config.toml
experts_per_token = 4
balance_loss = 0.00369
optimizer = "soap_variant"
learning_rate = 0.00292
Below are experts of layer 5 (counted from 0) of a mixture-of-experts language model. Rows are named down (a neuron's output weights, with its number) and show model dimensions 0-111. Each number is 128 + 24 x the weight over its row's rms, rounded and kept within 0 to 255. Numbers have three digits each.
Before each expert's rows: a language model's description of what the expert responds to. This comes from a sample of Wikipedia text that the model never trained on.

# expert 51
Past participles and verbs after was/is/such, like built, called, known, included, plus commas and colons ending words before lists.
down0:107098101151110179137119097097118126133136150115116107124114137132085115097121119158086111134106093107137131130115139161109190107109104116132155142140148126121107124182140158151132127129101119116089134149094166144133173102105112127126120121123057145114147090151105115135146127163164110148142117105161104126122113138133135083116124159120
down1:122127094115122094184117139114149119114091159149150116139155150106142165103108128148155131111160123129169154157126105144151107101101166108177172162113134139136091175175132131115135117086138141134118124135073132114139170102162156130101121150103137087159098151153154137129096089152160141117134104121112136103078102145145135090147126112124
down2:112134101099165122120149101117090091123118117115129183186102153123160188123108138147128104118152130115116095126142150133096133133149107120133090154103119110152129085100139120083105101099132172141139097112180134123122130127135150151127161145106106163136137169137152096113143115072115124100131156130096144129133157124123103150136128119135
down3:115135094134125134150110131086169156148129151126149067174118122104113120131131138165125141106101139149121113134145087099147108149126152110136106088079174119141123155151112137147097138127134121097125138117141156095163147140150132143143142138109171150146147102148106136145144099123117151152135085148115095152112143088156181117109078136129
down4:148157175117118109125151064140122126121111096097131073097128161174130118114132097124098114122128119101150146105111124102132144092111105164123077154126121130121128159107121121120082088120121115121124166104138113155095155158108083109190101167100157155126153114160157117147135118125126124133107138176160120155183114091127174139125111144158
down5:137141147115135148101172128096122106153171107096133137146133109169128109149176154145160113128162143152128106090134112107122140091129138106125159150119122121146088117102107077137124122150132154098093186152097141100108116103153145122128102105144114125113156138130105153117117096170129106130149149146128121171137123108117125139113117125191

# expert 9
Leading digits and blank cells inside table rows, vote results, coordinates and measurements, often after a pipe, e.g. "| 1 |", "6 ft 7".
down0:110147114130140148109129124102145113119146079145136102169143089142123102102131112155132100170108145159178103113119138079140132115106124185120133089131146098129109176118135133106118087114097103142135130112111124148122176098161120121126093116139098108113105117145097103138136140177125126153117136096180110090147127119130070100133114151128
down1:146126125167085112129084122093126146115162104117135135169095089121128167088096109128108119104188131138150108078122106150148102146086079127109166101167182108116100110175124126171113126107116146076088113113150142153135150133129157159115117136123120107137120121170099113096112094164188101152089119146165115101125117077129139149125086119146
down2:126153187143137141107077114082120135087138139134138132092127137136115116156129116099121149102143067128098115183101142111108155147135171162165102125158137149155112149152136160132179135132158104101115114125126126113152130111143110092130124125126040155108099168151174193102125062141116123165116115126108134110129129124151117106126149146142
down3:109131128094164131136093138106132130197111144115145146121094125114078161170126123123116180110086145127185134113136129116123138140144125159096140126131155137141181117127138125139101150139132149188127121107130102111117095161133131129130116115122148142139116124099123111142152077173142099130118115131127174099130165141100186102131142133125
down4:113137149169122168166121157136154086142105120137161133096117123159102076132154150121155150121109166147142135121126157096097102193137109134127140143132090103117145151118173154143145149091102149138131098116131116143058100124144096135093101142147115151147128113146102142161107177082169112113134141132088075105147153096129135135127144129122
down5:082125102137124170091126128082126124103129136113140115123116165122128117091122177170109136119132113111114109189134136110128137148156130144149152090137111128143130116143110124113103134138151152167115132124142162123155164158163138116128128156118093098125100134119099129109147129111107120161120189127112100127097115140132135091128144138107

# expert 46
Pieces of words about government and public bodies, such as administ in administration, ittee, ouncil, police, ensus; also vel in Cleveland.
down0:080101123122139152138139135150165114138091118117120117122140125133140123162143203144116100134118165137134101138165116131128140092112122116155103119125131189123111107135100072109100149124117142102105120124130098151154131088139103147102120117144122167097138127151066122073141098127132161096158146110141137133117128138163124103158098139141
down1:159120143113097104154142124128130138178159165150103126127153102130126137080127178140051115074119145135153136121182137085124143099102146092120138122119118142121120145149114123118126116113146135168174137100118147174105154109080136139120181129106152119140150117115131103111192123113138132118149138101142145106105144117139164145132122090150
down2:101104176177135094127134076097133172155064111147116132113090164142100169136125150103155109128150130110121145111140143144137135108113069110117091133111114142107138137083096088125145141124163125146137140134136128116092138123099127151107160122139190109136104127086120156156170100111117134130115096135145124085151100117111123126093168128148
down3:119107135148172118143121141131146126135116154126125151119133113114127131108126128120135119104134101106116120143099097116151151137122131171155098095155102146176112167128107143134096127078160115134153179113149146115151139086105105113160122112087153161138104124116103117091124162116109114162144116115168105113170136111109175144201141089148
down4:104105097094115156141087147112163189120126113123120090176093117155112149152126142147133107109134103149122110107087137120124142177050151103123111114084105136123102154094131107145131140108110157153141101080129104139182114111119156111117131108133110116133110124137129128131148141126106151146104066136150124135116122138111135133131140126104
down5:102134131147144184156132128112152115109142123131119183144118121110125139125141104163111135152160151136122136116149173085158151117128117103143125103133124126116130144094106084141126156110120118154134136105102176108108100093094171142121153133105116119143103144104160108161146120136127094141116161157069147166117194122146155115109104143131

# expert 63
Word-internal pieces after a first fragment, like pil-gr-image, sym-pt-oms, comp-ress-ed, and word starts gr, cl, Cl, tr, Mill.
down0:158109162135148108160113147113131177082148129129152111067187130106099158111132097073135121116123111131116138112148084072138136117147117131138163123138144125130171140090159127108131095144107148119103147142180152114116097105120048106103155127146128120151136102129123094162134126171099135152112102106109149129105135095101159122127142135117
down1:137116184152111115142128121133117098107104112122111116116139193139133153124089113118127118107140132119136159085147113145112121156136133130115133132088122118118147120141115157160109126171156178137118130137130107068134145114118133150079106125114184109110089192122110107167161142129111127133052100140080111127133137126158106113151135161096
down2:135095149149095133134148102154130146113135178097138150169158130124112134142107122112138127153131090139109122169124117098146118142109124164129116169112120103134167147145126100164152144055169129130096162141109107111138087066137125140136174133137121106163159156122166139127150152141104147128137079113151125133122178125163120138131145151126
down3:094137141153116136150127130158146121118147108136132147120166136128152146142160117143120119124169150099115097124113147160137145103152131121126081117165120097127160107179123118147108173161129103161104153083135084097101130105111101114113141121097128130136127115145154113141148131132100104122132111102130108126124148133161140145103179126110
down4:134122104125151086162112106159115159168140100145138129166130168137116130152098145130157074115121140124135143106151159134097129126138113170128107148118104186105097108141143096127100094186135131147139118121121145128146133107086108106087079131118173137076112142091140114093098174126132126122121117105173139081148116126134145120151145101140
down5:166093146134144097138121115163165127131088138142106153173132154139104136100131177113122147128093105160124188121100164126121153164120113082157147109118142089143121113166176100106154117106126093141063107144149145120136132179118138114147125109120133131118100136115089121120153087084119112128127139171129158115148124151122096127154081151154

# expert 50
First capital or piece of proper names and titles, such as V and v in van, von, New York, Los Angeles, TV, El.
down0:124127149147083145133122144131128113154144131118125121120107140089187121113106103132091143119093110141196122128169113077138071118168119134120134125185072130117124116150154154134154105125149100118128156152117138169104091162114095117109166077135130167112125131107180139105147127146118112110142109145137109124108099104129131145148136119129
down1:157127113148127094139163122098136145131178085131152140144181138125126131127143147093113142151136138111150098143117113139181125127128135120126129155117104135137089103140094155126103168121153087114140158141173126140153088155130084119166131138090143128098145121149144200118119103110107143114149148157112156118136104135103131109104136106132
down2:104096112126137158116158120127118141106116119139162162141135110165086148187116130117081178141106148092126123115131135118178128116112136128121123169173129109131135135120109096105133118121128120116116091118127089163127144101168119099160151156135104107173199137190107113095136114130153135153105133107130124106190104118167138150115136116138
down3:082194118092137157153123155139155078166142136122165141110128125127141101144137120127137138114125169143125157163101116140143119112154127114121116149124116150130181134101167116095141119129105151105136138146134164157170150149132101137150140127130104114112138133126101091094092102165131128097151146168144138093106159100137146184128174106075
down4:125145118117066110112121132166131110133112127129099111187102154118133145103123119104164129131112112116117146118109112178131154143170115130119130125159120128124135146099134148164137122145135105098088107131156112110118148169146109157131120111114155138102120148109162171166098162106143103168175117170128121140139139126183092118130137106141
down5:132140128099143140154145179134115169114154126124100137120127147101166135131149131131120180088106165148102149126157131106173145135101133107084080127141084143162150121124126133149121101137107140145088131085128187113111110125129145119128128125120168090148099154123115079134099166136125153112155104102138131129127123136136114089126173120141

# expert 54
Continuations after compass words and place-name beginnings, such as south-west, North-western, Southampton, Belg, Austral, Carolina.
down0:132116167110111109098089118172167125124133192101133123121128087119147150106097134131148113088084127107086142169117140092096118160111120165122122123086147119066163111165138132134122083131138117140094103145151121111100151126159142168125124151147086156145124106133165156084191127152171069107126094075134124162123132157117117135161152112121
down1:099135132106175139088150132163151122118112095144136119104109101181106101106151121127108140129090135152149123148114115145096119106126089122153112106133152195102158098124133167077130140144124140154130100122088153129085119095139105132119125089113144086137135113102140110124144117109132146126123098151142144073152145111136145163098131151129
down2:146145091132159077168118085152119132118085115112118174145154129117121135102130105125190139107158109059120108119155104088143138120109093104151159122125151122142115153141079160147132136143127112103136095143165146143141132148138132120134106094165128176123139118126120136110135165129140137114124156145111118123152124168094142133103091106119
down3:106097118102168138143165182118120152132098184139143110105125106092141131151123063130102154106072116132121095121153184101123088111168082097196152142116120147126127090097161131116121126084122131155140100114137143106099108171147147105135148130119104078055102103114113125136166120113132115139146130132139145100147100152133125132141122154132
down4:137164141119152090125112134152107173130130117157092129139118120115093078128111137109153126112125096126146116128153107113094168104161105118129118126124181102113168096162175118186134113112163126120098150166127122151121137135107124120166135138107176121135136128136171148165140142151090176114116147149132124153165136143101111162092154152108
down5:094141139148128096125173154129083132084140145112100091091129128115175139154193124150121125109159081127096125155158152154114101116090098070154117109135128132152120141170143167126149106125126121105101121165153110155124152102125146068136120149137112122119123130119089168125152120099111098133104155161114090155150178118108121152178159165111

# expert 1
Given names and their endings in personal names, like John, William, Hen-ry, Mol-ly, plus surname pieces such as -son, -ton.
down0:120139101121126119150196162141112172132136115125129145121142148118168112123123124144172125145148106148153163099099113128130106138142139136084146099114113117173127126133080155090141117108109134109119141189150129117136135151167102127107124152114155122129128133095136153200171144128113092116118117110124099153165125104120114088083121155125
down1:131097082140151112141129111146152101152078094102081136166113113145132149125107094127096119135137137150124125111115126109164137094149135128165118105133149131070152126119146101086093122121124143109139099164182175141158111105153138153129194084110126102140140159146101146080147134145152128135177139103143119119114169125126145166120120050091
down2:075119159110136135160090151136130162120141130188112143126159112060130126132125144162161174123049120159112104133148094139127121128089106116120144148109197104098134104091132143129120102124151119132126149124117132107163183112073110086113111146124145159134132117148150129174118137128114104136114161111133145087175127135104138125151125140156
down3:075095141113111146104168147154141099103153118148127078113117075141140148119136143139116135112112129164126154116160121155107127123168148138126149107116174162159136160189195127081110138166094085127068085109160111139137102156146141112121116118151107157132135127148129107121101155157137134127172123129134131112111108151118139126107112106086
down4:064144203122095152114139106094120121062144110142129197111133143168135107118124088155143148105123096120102123127121123131151101129127108095148129148110136108137165119115082133144174099143152178133161130089083137129119131166079146105137144108109135107143129129159099113160116172141115111127092152122128165100135140178108139109137096131117
down5:100118107114129077145146143121117131106136099100138098092154086158137114133136141127102133122082171100087121136124158143122149107129123175050158142112120110161125133115146119105107169127072179071096093139164155116124132112120132149131124113139141126130126107121137115128104139136151161093150142132111123111114094133140111101098113135148

# expert 60
Single capital letters opening a proper name split into pieces, such as O(xford), K(uala), D(ave), B(enthosema).
down0:119149127137130111076127130111144150135113158093109128127092166144104132140153149136128145123153182114107123117099117141092114103141148111193119113121130095138108124215132091118163154102097168135093111117074138130157121121171140143160127080085140114092141148117120127090157137085116085162123136143136120112165114120126156131125124140157
down1:086130094116169161091141125182118124144150134137125101094154164121104108151107160137107145102144131129068121185122098107114128124156150151136169118117152122095172110114133095107158116133139153147115106143164127134122137125121129115122119127112131096123119083150121154100139130164094153128155122105107143099113130116123091111100122090150
down2:107092090111114157129184137077090140145147103100113150135104146116157106151148142103125149132148150145132143078083119114125184116133117179110141166168111119116112130124135123157140157113161139146122153165150164114136121121096142110112130081145142171115127145087154142150065113117122160112113096121141117097126125078091113122097155118134
down3:134158084078092132164124117158099148127119130136125169151102084111125108142116113128153138169120080088114120129151102086153155127121098153124121159150121135131135112119134143094108141162096148108143090096088097120111092154119162118151091142105111143130121148102143153106162129118149122192135159154101137126153109160138128152169130144138
down4:132124125143150138120113127151102071123114152143102106126136127150114103145178113128148142139123138101116115133107133159136103147073145112124144114170134178169082178166147129105109119168090136150142123069130119149121098151113163112125134093148142122149141107127160119141163113102130101103128108074116139159155169137203139118112172120144
down5:121088068120149132132101115087159108123147114162090131174101135052106169132071169091131148120128119160115146141127141147140123156121131092132094161101150100120192141116175129168100128143103138135113093118123134124135158119113098107115112132116154182153137154141124161138109106098128148092098141117151110103115145169084099121135160153134

# expert 31
Commas, often fused to a word ending, separating list items, names, places and clauses, like Oregon, technology, Campomanes.
down0:110136067123124106175150141126156118117111111150108166134152094121139121153141136127105177118091146101112148147141109114114126146161122127107168088160150071116145129107141104178115143137124127142126086120146133123117136067148122171121122111095144136143060133134088115163081118136126153149069115161100137105090137145104167218131166098123
down1:136084114122138149135116156138113144121121114103187153140132125137130202129133153126130116109097141133120098123125129112071172153143181127160091153101175131102079140142142115112132095095114137121129159127099125135155086145141146091091106152154127145166116159126137133105116115129076166148116117123123124113120114127115126109103121111150
down2:148104131173121110136101133123123138135102149113153129064112126136137124128171142137179141134118156129106115161105146133146123101129141143159134118144149090089143198123110144128093126118146169127123133144142132128121152149122118144116149078198130143147129117160139189126114139153141162102127123101150151134103151122133090129154151129143
down3:166122126101132139107154102149201118132112090127080106132124086127103110129172127113123108171076102162131095148144126143147170139146154116092158143163151110151080135148131115143102124175109131104127086161135118089141104102098146098099132155140094136122120153115157137164113114151127162120125123139162097162147123097138140135100151107132
down4:116123150157102122140131098116164118124127151098152170139157090167142118119139068123155155105139134085075140102144117141112116143140106109131103115102088119165108129145149113126161086070116167140129148148179128121090099097124105118084123072133124168139129158121116106134147137196060099130170140097155156128133156124148162188091159158111
down5:100145122135148149112132129131116122131122092114117095117122129135094109128154168138144083053128115093087124107201142099089123154123116128147088100125130103080141129140103139134150110168125152155107111101105095157119120145121163129124132082168113159115133132142163107115158147138135116150145154130087147091138101156138118135137160134108

# expert 32
Capital letters, country codes and digits inside abbreviations and tables, such as DNK, ESP, ITA, SDN48, plus name pieces like Eliz-ab-eth.
down0:140122189109142120127115153147104121129113098128154145094146175169146120111117118114101131109154119144154109095097109177158093125159102165167131140123128143089127090101142124137117121094109107159118137137133113151101131141076148164124135153163149123101133168128155152181115090158108145172096139165118118116146101134120117098113142106152
down1:129101150102145141149106133141149149107082186173156131125107087136124101143082130180135126158167137106139144135145149136122052093149147192152092115164164125092114147115164143140126166128132122115127105113111112138111125157123151149146138148084081180096119118123122139169142132116126120170126161114129151154106109118109085142133102109100
down2:139113152125088170167136153110123160085117134149116110106096139125121122141131086127106097152121147111160143125112147147093149108120114145094152160158120101125081104138135090156129138097099104126179132117164140144090095140163118092161130136132102124147168095142139137137182149135156106097121162121121145145092118104138104126120141109135
down3:139119164110129158144110101123112115115124159129116088145087080163165114119146124105197118149114186099147125106117141123100130092134167169128119141119135126095162139140109197133088131098161090116156127136110143152107139117140151128107085103148155128100145135158139182134094117116156144132091156140136145100120129155147092122144144167143
down4:139138147110130188139139136147085138088193088109151137143098125102120110147151121142116159154107105178171184157113139121167163134115148115125094161109146144142112173154118151117156128139146146153110139146113131141116150090176120124050144157157131139093098160166119118073128099100124093124119129126135120099114126108182079114151125130136
down5:137105143125077124080143166130187091152110138080150126139179103148108134119159105097091138147136152106118144137126101122153096136095130122097098169105098136083116137091135146145147143127101090099126083092184125175100127136097108127140103125153131126129134138140139135099132093128131158137150129150167122137136109116095177063148155131163

# expert 40
Word starts of place and name phrases, such as New York, Los Angeles, Great Britain, Col, Hol, plus grand in grandmother and grandeur.
down0:123131094104150153126187128143111160074096136101153151103145084111152177118142124130141147139134083126151128111113132146131153141128131129142110101145091158138098120128090145119101065127132100132103062139122129165123097139086135154096105124111111092127148132069071136129159113128155150155117145145104159130136184131138160129116153140103
down1:147112096162076123097108116114127110125078128135132172113151115190145138102120148115102157104157124156127151105175160121120141186101146139117159150108125135115125117103148097128123145192132156081106136125130175113128119130147144134130157104176097109130093145102112116090148164144110135093145111128126112133152137145125162130104134132132
down2:125135184112129155067120154145093112161110131201135169106134127132159153154144073135139140105118101122122143121095154155135102142107140097152149119090117096162096160123142109150165096126090085109103099116151162141135112123113129125121148122113151115112157166136124168122065136169117121168170114112112112097144138144077124126121127103134
down3:105156118124138141113135111122136132136126126124170086141118112125144112105109111126159151117150132115137116099114103162108127135115157126156094159146124121115149135094112118111122146099135131181168117115142108088163142105163142092148117124139160131118131135141142124098139096092148154127100127113116127121088152150151095096137130174167
down4:127140126146121124107162134058163123130114119130128130150120126101145119143100141132135128142137161158145167128138120137121140062114123146075127165109178099105132096149113154087212138160177165111100175149091137092091115128112136130136126122114134145119113112133107140142121152122134077134122099087133159121112176143168157114135114101109
down5:148118142134185110127146118124138128109160152124100140159144098145108117166125141157068145145151147121132183120154116102081114127134119128143118126173146164119121102120131135100109094176133114120143109109115135138152142164136103114125149136158135155135075107101152117103125132104108113134148153207099122099093129098136115126146148110149

# expert 13
Single letters or short pieces at the start or inside a split word, often capitals or acronyms, such as ax-i-om, with-d-rawal, C-B.
down0:157094135176163113100083137135164130105153133175147153136151106134119108129151172150137132167153143124120160099104147112172117161119106118146125135140120097137096115077126167159098094160118122099110129093162172116133161113108101133139134098103140080116123116117156133141119106098122116113140143182127168114077088154137140059132125092106
down1:136125126101116103181138175112121097120140106150098125070079122169126139089106134103138143128107131087100131100112180101128112098170176137102138102087155128113090140077095120127095126131103168124166109121149126116165120100147142089154164130134116119125109148116193108158119134138142094130132127111119140124169112083132120108135105147080
down2:075149117168157110152103110089110106123097105109112122128146182092144126131150118123129183160140149107154119166165133094143155195135162103122137162133111116130152124133144102120163089103102153149140134132112133098152121110123115104141156111132100146122114136140137149111126145103122115185124163117143126133161156115127092123097116120104
down3:169134123113134127130118184109137146108114130119111141137083139135135139139094117120134071145136123158133098122112123154086126123114108144114078121123137146119079162131163162128133149093074103112089111152130113115116131127199176109165124145163088132142130149128120157130142148185175127155178096122141129143081125170124119131160140177110
down4:133099109138143131140142149128130096132122128098102125082121109139127122171140143130163130120132144148177097134117162121153153132131139124141130115172140165097134123094146124125107152122104188143094100128106120111054132069150124116099133116137108138072102099072116117114092137135102075098124130108088149153129153140144092115176166159117
down5:137100117093117123099064092123182149114124132118136151124109137135188119073117128139120095137112124146099134192110139110119116169180154108128120150092147139187131116107103132137114163143135133103120128122119144126139083106152144155150117117125094127149104154178153124140105117139083125125108149118133110125121137151116129141146108096141

# expert 16
Second word-piece after an initial capital in first names and foreign words, such as av in Xavier, Havilland and behavioral; also Que, Kar, Swed.
down0:108121154120132162113118158157124144110113119153169164116137131139123139135152144123094119135143049084143102136097125115130136142103117114137140099106144101115110139101145167134100112150117112112098111167136103174105122137123149136114140145110109108115101115105107162133156111127151113098147129102109149117164117124141183150144149119150
down1:136146112113167165142143145134084133142090171148132150166160159086136128138115133133151126121125139107138132139079132154103188165113153084117123160098107139140120134121122153134154132155108120079145138149126177121155140128163114141152161116127138149121165138107113160143164130144121154139136109110134084132185130091113103135156076172126
down2:134149158137106145139150114105136109084098141067115154109124148168124096072116100146116129125109069153132114170163118143139093148106123123113111078108138173118169145153110121124111153151119110183105130122120113152135133168121126150111120107137125135130146163142106113098140116141101113140148109132135162104124139145120124085133159126097
down3:145165149097121140128102137123126146107140121124158121142108180131069148116121133093192105140111125127129106156141139135110094136165135104113112152143143119120133117131114152145145131141159120108145093124149123127118095105108128159146087182129116107173109118138137186148089083116127143091131112115155149151129095144116141094152106155150
down4:132147109139132149137107170166134116135134171115141131139141114168096134129132145122099149087100170113136174102129116100141129091115123107154120159174126120135134119124110170102126126116130110125105154088155142157140095050129170161112144101173132158140126108129107138118146132139138156106158110126110129151159144091121117103160178115121
down5:174133144141118123169138140116133161094156122101139107124160132144128119089138150084106100159157099119141083111104103142129123166113158112121132130134153124103132112162170072120091149140085085161114140129140071160114175140122156106138155093139104149161141122131126115175143144137130148120135129120124114154101093157155166127151121157114

# expert 6
Capital letters, initials, digits and brackets inside acronyms, codes, tables and LaTeX math, such as RPM, RTÉ, ATCC, C., closing braces.
down0:144103129110103100121151128116159153150148126132093084138140174130124102126091160163120113093166119158144146115162159118164127116094121099122130124149121126142108116145123130114152154090119140136149175127112095142159140102113161120114109140130155106122133141141112100122097128154109145146164152108136098117152137112124087142111119130083
down1:136125099074125173097175111121142155156157114115117084130139122133112160113085138136115137171109093125128157136150116125138132120114129116133138145145113184163161096142092099070160121130111087086122102150188124103131142127077152097158145133131104131155120135136120142130089121152125152118136127160107098097118119122129141135115092099143
down2:121138145115139114119102141152129129128113118139143113086127117132131144145128119137086149134102161085127092115085141126115120133097138154135122156116129139110189125094099135096130126127108144111109126125143122091127152121144175137149137136152112150098114126136124152159127108121101090094144164167131117147175142133117097130075087127139
down3:104131103097133139101149142116095130188144165120126140077098093147149112146155139102146146140148129107189125125163059153159124146118100096101128121146132144159123140101114107116117081127135095141091101102125114163157190116153150085164121120144106132140093149162115108119167113114146166130107156145146112153117120127158119156132151159152
down4:068125119144129117145112115160091168137120195147116109144147081174111113118098155106150109098123179126116154108122137163119123155139135101142132126124147149129125169156145172136076076109136117131106157126147107110100117160098134073104124077160130129087156143133073112180165107137128135139158116119122130117208105135144139182130144124152
down5:096112104136164097165106128086133105186167130093115106108081148106168124118123124123148142162168117128128126135106101144140148098120123157131102172124087055163115155112087151131138136143109135122082146124118119103190122114132123122128112166125179124140144153130097091113145157134157144127125120167126133085136138149107116130158100112148

# expert 38
Commas after opening phrases like before that, or since then, plus years, dates and infobox labels such as Coordinates: and Died:.
down0:089139131134101140147136138141146125124157082145162163092083125120123103133131115167154134135130095173126116116152138147139155158144095130136126134124136127104145100126073157146142115141145126096140125119106163178091151131130117089184125135140113122106104153154129136132112119160186204155102188128134142137135140094105064107118122101117
down1:136133121140117120119161091134123139130091116116117100101078083155118134122099172150164139111155143054182097106097143138106129147140127129105135064109136160112163093089049145082105141129159125166144104145122154095125157131108112118131134128126117142146138109140134144139139161109107124177144112163130128134145149098102126137132135104134
down2:193109159155081131126110098084113122144116106151099101109152174109149104133155099140157106088134133167147118144132127118118120148097155159121142099119138118117113114168116075106162123077157128090090153116127146165123117114135152111127105123115163160119166139111190163126129148120118112169142126100151101127147074151150142097135123140087
down3:137171090088160142142172124111159130103160144099171111122110145121099142156108128125131138100116138113138137067084134105142145135161137115142128115149122128128089119129105130111128104158120088113155097146140100103128120122126133130176125123135135187143146169181124151115118151155129162098119147122126119125095114082133138179093162127145
down4:152115128121126110122140146072135122129169131138133161171140138157112117163124133137091144089123109134150109118160138129157130132145158159152086079128121138087150149142153124112108102137148154172133098072108122138120132114129105113128131102131113129124154095128127137073097163133188098115100130145119119113149125158086121155098130114151
down5:120140141111118143127125170127144126132138125113154171129091124137092063118109117145136137130132141181094142117149151152124146167153089125107078133129109151168111083203108184110108103146132149150106132134151111107145084137135112088123115138146119123113147145117116125151168158149106125131107131144112157122178083129114122161103112154176

# expert 52
Music words in band and album articles, such as rock, guitar, vocals, music, band, board; also ew in Farewell or Harewood.
down0:136073118095075136131120130121157118142118135116139134097122120142098132128103074082114132147112143136134111133145136171156128115108173138148142099138134154107122119159146116155161131129107146129125086163110101112092076099146119124122127158150133110154147145119126102138097147201091122126127091123162140098178122148152149132134109174138
down1:125170181144132112091154188116136114142154142143138114119121125141125088150175126105159096111146113119103125157139093114091143158115126144141113153105154104140108100125144141095159088107142108090151121144123108133174096166123168121136126130087140184123118138113135109134106105138109148154121193151140120139088107145107116129147103165176
down2:089092144138118111143073113145128109100144149138094134106157125186130142133132133136150163155129141125115141162078154141133119125122113108113130141110136146109112140179120124146100153117081124138139139118082111106141106113120176137092120116112089123102088105146118142112165115100117141073165138168157128104115135117117150149111149100100
down3:141099077115155102150105138136134138115142127104146109122094129126115094176159112110125105128104128150090128138134132099151137139129102156125110132149125137130134119127115113112166087121153130120155159130170055104144137108154142133129119134111099149171145171147103125116138113122155134128098096140169143170078090105101118122137114129101
down4:159120141131159091151119133105136163116140109096120161148112127092112106118090157110150143145144119181080160098117127101163090106131151124090146122119128132111118129120112134132107110139098107125086135136134101092127126108118111145094163134132110150133170174076172124149109159127129133125158148154140129121131110124077138083151168079120
down5:157079129118149109143099132128113083145096116135127135110096125141100100084140101104163113134156120151108134117133102133154100171103151114165138087113124131095099124109117179148129176127060066125142129091111126118125154176127126148152133120102166135132121149124153110108140124135126132104111149192150113149143136150123103095172112125141